Weights of a small mixture-of-experts language model, trained from scratch on English Wikipedia.
Experts: 16 experts in each of 10 layers, 528 GeGLU neurons an expert, a sigmoid router.
Below are experts of layer 8 (counted from 0) of a mixture-of-experts language model. Rows are named gate (a neuron's input weights, with its number), up (a neuron's input weights, with its number), down (a neuron's output weights, with its number) and show model dimensions 0-223. Each number is 128 + 32 x the weight over its row's rms, rounded and kept within 0 to 255. Numbers have three digits each.
Before each expert's rows: "comes after" lists some tokens at least twice as common just before its tokens as in all text; "comes before" lists some tokens at least twice as common just after its tokens as in all text. This comes from a sample of Wikipedia text that the model never trained on. Tokens count by the router's weight.

# expert 6
comes after: "3", "6", "2", "4", "1", "5"
comes before: " ", " the", " century", "00", " place", " round"
gate0:158123072147122124154144141131140153110092108116100136143113194178094089116156149134094091084142175155100161100122128149125109122128142125159139164123112151181130106071127123080095192134120074097142176102126135155150101134194104125084138113166130115173127118153099120095182084158123155179182126094177221094166164147100129148136153113129146133171130054082166125069100107103068089103161120131075127109128104172125131188115095107149136129110201111111156141115098130109142136164135093148086163185133132116109040156138147085102116111208153113143147108132168112143136109147089100101149149041077163160146149119117109117166121095110183180054103120110138148207099129181160138205123
up0:104139100119152154129075135128113141119162122101127146163132086146194117157100157103122141180066203133098159149167148148166166174118177120090141094102158147116185101110129121173150063098114140175162106140112103086069109119147146163152067167149115086130116113103093065142129112110148045079134152112101134166111168155148125160116077121130111122080133125097096121169088094098168141093135141083150148206176162103140104130164096080147172136146143113112083152106109103166195112210044173114097141090156095134153078137126116142138080086140103148109103141110157148108133141132147118114148138178128111085060126038111078149087085131116083193111144096116199129137140074136136119105122
down0:128068096125140066096102105178105110130128128157159062096099102092138144140092122169155118076067161171116185151129115079148195078097162199162125159118136122138129163172191160115131115103042211121075129092157160201148104163141113132133140099116156101176113127121199130166126110100128118143134130176088079126123096144161127124117107141078115112113162092174151162119112139110125085151064128076144151097211147181155135152076113152089109117145112130087142110125125150087090137133084151110141137235139107127113072099148155084168146076146149071110103135127105131163120152129144131088146124167143110097147156094118204075118130131096151093099127132128110118117111121089157148062164

# expert 11
comes after: " ", "–", ".", " (", " −", "°"
comes before: " |", ".", "–", ",", ";", "th"
gate0:107142174085078170100115178111135095161137157120135145125093102126094109147127156132144131165128109139164077135126148083133094123151102147118180174149076100064152176161101189143062089101130102193148139161150110147155135134126130136189170141170156149182102108118142124083137158084114081110137088121133124134142162113087128159157049132170122079131069109128107087104095075116075164115110181162133186098075131173121109128086156071111093130098159140108127111060034087104144111183152120152128144166138104176149093129149076150119186096102121103045117169168168141109137076134121118156115144114139102139142070188189130162123113108088129141111131080105139076066110101159135121068130
up0:111117126098156109154117114074108089152167143142191157105113139096153087134126106108089111172086147106155128198134134133216168136171095091127170167132072149103202116125137140158072154138147160158163141157145134064145097087140121107160176198075191179152147111126125102135153140116143107108134099116155069134130091108085137151137102096126162075165084136163142100140102058066124201113094155115163114112058097135100122116151101132115109149104187126175146117117106118116063162130150168163089124095169089181106088165117117151130201067112100068044094169096167088152090147127187112113141125122149128210128113105120154126122134105170129087123122111119162117102086141156105113128132
down0:085137140067132176089202183149152126114148119136115082068127158113100117090168147129122094126065103185138137148119154096076075175161146136196117180106113145133121164048111137141107143185149147093141121167164175109072155110094191159093182137174091170174159147163115071090101145136149141092119115103100115134080165097165107141101126093130081162090032155129168094113141146111087151086152082123148126086168061172136198101131106135084119155146097084142112088109137123119126178135080148062071157100124124109125123130136141158117131122147184117073172158116185121123112057144112139134150138087103105062102124146161132138098143093122147121115130141134158160101101112075128135113164

# expert 9
comes after: " |", "|", ":", ";", ",", " in"
comes before: "201", "200", "1", "202", "2", "199"
gate0:146141118079094186105120149155119185148109109141111121111170130077099143146059142153123140065093147135057127078133135147125146139118169128138116159117143064132165186151116126121077100137149148136172067149131157100085070179112160115147104137104096158092102170140114174112205064126108160166120134201098115046131092100126125114112107145109111159158125129110063122094187135122180181123189110113164148108142063142062042177130075114146177146128173156106108142118126109053132137089149137136091139155161115102162133135142119130116127042165138155125089104080116118125161075142062122151154146117180110111189132097101124102083136159107163094133114053134136147156131139112103152112115
up0:165141142125107168148157087096095144123093101144177083101191155117144103159057128149107145101108093135048088106103079106136101124125146150097111176140159116120130173161113145106129130161156152142158137148157133103094099152134150156163064163126086179128085151082086166077172096111124165108135185135085121067106124132154149144169110128070105123125118133154161165137186113081165178152143152102160143145127074140081079146169075154148120162173137161123136140096165110083151171151143120093080064147129121126142146114150136102119120090160136166085156130082162165165177088192091119172160158074154149141146148049101176140073089147116134067129112095160197167155127103211122151110073
down0:125113171209163106110154131125130126146098114094156104176129140117127120197190113106157118164165160135136154110145058105122151108072188176094104140128111133043091106100139099137111083130172150108142112120079123146127142123102123153134145113144159108066044112114129088108137198191099102084102149162118109119129124138106114160138136130112134094151130146205161092129114143108136115146098112172164161148169102078111112102146144066116136109151097146115133034078032100126137114133095069152155116105106102096216120115130104073059142112130089122106087149091125125087139129230132146084128089124121141091124100112137152124169088076173118149148120164111084104103109201138175123128108

# expert 13
comes after: "-", "==", "|", "\n\n", "===", ":"
comes before: ":", "\n", " |", "==\n", " of", "==\n\n"
gate1:122127122130138144100098143103149128122106070093106142104112161116150112125124113113147107160178088101159112111119206121095129087143133141119179095069131152167055129195091137130193123085104110169142189123077101165161114163076147128101074153121156120107075153176159137080153160116116123118107115105131128098137110095117137086143099090152139225080133096162121107173116156064092097126136205137175106116110118132122140042075113146163124095090165161103052140171132136227115089152128173104189155135161105102133144081161107149183177101146114143134148083117138116103109070112119113129146131126186159155141109164176167175150089147106141149135078171094141177098128109103093167123092
up1:115149129128113137076116157120081075123154130117121129088090186127109133135087136163106126114154074120174104102131121118114132119137143114110146157098111127135186145121189059096125134133167071097127168109124176121156081049147114164160117154132189075128106145162125134089064102039101032114170135165088170142046136161173166100164102147142114123073145174172092173111159136133105125177114130069109132099097091104117142184095145122107149137129079130150170082175162173133132146135123146212142093171127167146109170120155095118104181179140145129120142092103159108091178155089118126168159148102121097137102100124115101143148090124087188085168184107158124140113073118116189104142083
down1:131163090149093136181095088150134077130052088169124130151110146113061069094081121148115143106113175168139185113101189133103141155094101168133108142117088171105115090112097075164112134095126118116077096126171102132115074170114076147179144162123167123117155169133094064129104105212100124123104135135103123142172088175109031128049151134166128062151126091162124082115091125053132138132188177094123085122151123117204130063116177084142103091068109129135092138101078130098126150122133120114141136183137135136137140120110169116139159084117132159121098122103136176131133105171159081122166075101143110159132133101108126127195132123128161121131113112198157144143119088063149126168124

# expert 10
comes after: ")", "0", "%", "1", "2", "3"
comes before: " ", "|", "-", " +", " −", " —"
gate0:193126102188088160087140152101103099183115156110142150138120176071114066149163133091137122073119137133121114166136052101100155094090139159115129128128150091164139134129075118057129040132170080166096145116179117088111119151093128134102116172145091130175128159125096137139143152114078127146118054151175142091158083162094121176129104125116170131090120154119084162169088067089129162134144159106124154159166102135090105158110076097060177085083133123146189142157106075089114162144154148055133136109121104126187119140137137100139104064181148152137113088131134130119115166093123114100185114135072188127097127131161136140170190112153144055091108076100164149092092112085121115153123
up0:168121094103176166124082137102180169101088108107140121132145055169126182122129099169101087115160175133142139088143181096196138173120149154146149114132171182150118135108187141175116181106110181131165153105122115182092144151178176145088106044108159151119116047068145124083101110140178172143158181113081102145126123095143151135148155103149078128172096104157152160125161169137130114108152143148176151171155157144167135139153147119164157158133089058113057135147165124123153135129141111194120122101062173127098103165092091138137131146155150134092112106082137102174089103129102135070094137142119110166162162121137140052133118115148120163137222185143111113150144138180139132071148
down0:100121173127160135181120159077156090090171141150130128129165164178134150152138142093189139165103183171159080113213110143139113151143116109162070123161118110136149121169168178078106136168163135093169051138222101093101115111142110111153154117107131086154143120103112118164104120092172185150141128153135044094182126078176117071113153137128137109134156091134132151144141164167151089097120142172063104106103162196169117182154154133155110188070130159202179118138082193110161084113135128156075127111179139142195141155167136127114162167128100109107089136108103146078145111165092090119139123135075155112098094141146146131113121155116116091119099167096165076091112134135101155145105

# expert 7
comes after: " the", " his", " a", " their", " this", "'s"
comes before: ",", " of", ".", " and", ".\n\n", " in"
gate1:108145158122094130051065143138104095139113074069190119136127180109141095159134099114130115108135158138157120161144180128133153137120170090127129112118120102148074141074078125111147049149077090137119129069153109189168165150139102161099201149130094176146149159211082118100140165129080149093052167142067163147074159096118125081144164103151139152177145149106077106163134120148146138079123125171109138088168121150115129179100136111135206109089123101138108172126158148152083143176115087155175172090128187079160119133122098118120123178113102111096118137157128125140138113104135142135131103145161053119162133138212118112145126152164035111141098152115139122125103131112064151083173
up1:095096135074118122049078145144121118123053103102249119141086130096156113165140138103108169060088166127146159137127166143136141127121145042139139107134131126181120150123105146106163068129089116151113101123114082195119129103125138212123200154126106135156142146223101135094143159137108145090099138132084179133120158135114132098180172111140119140134148105084107138150132085129134123108097142204131114082153093143118153163096124137122170067092148097164114166104174118158096165167104117152133176101145142067122148131141102146131114161103083092105129159114120121144097103089157125116173116114151101121190141174178132117169105100157037059123084166119126114122114176092060134135147
down1:094175097132133166117111162163158153144151118141138044130112080173135061138175093124149049142136144107140141092137122122099164102110115131072089125082146173174139075107214136132137134136099123124137083157150162097104123140118154097095102174134182063105113122123140146101136110112153135112129138132141133050143162118169070143163105175162106129107201139101080154139141068115160127154071148119117140078081133076124104178077113074179168160138097122121179111081081123107132165137134160115171125160137156140114159105101067117049086068092160147089118134149112052100111139130123111160166149184155137121084147091098133165059132178144084182107129129199133147157155106118119163113128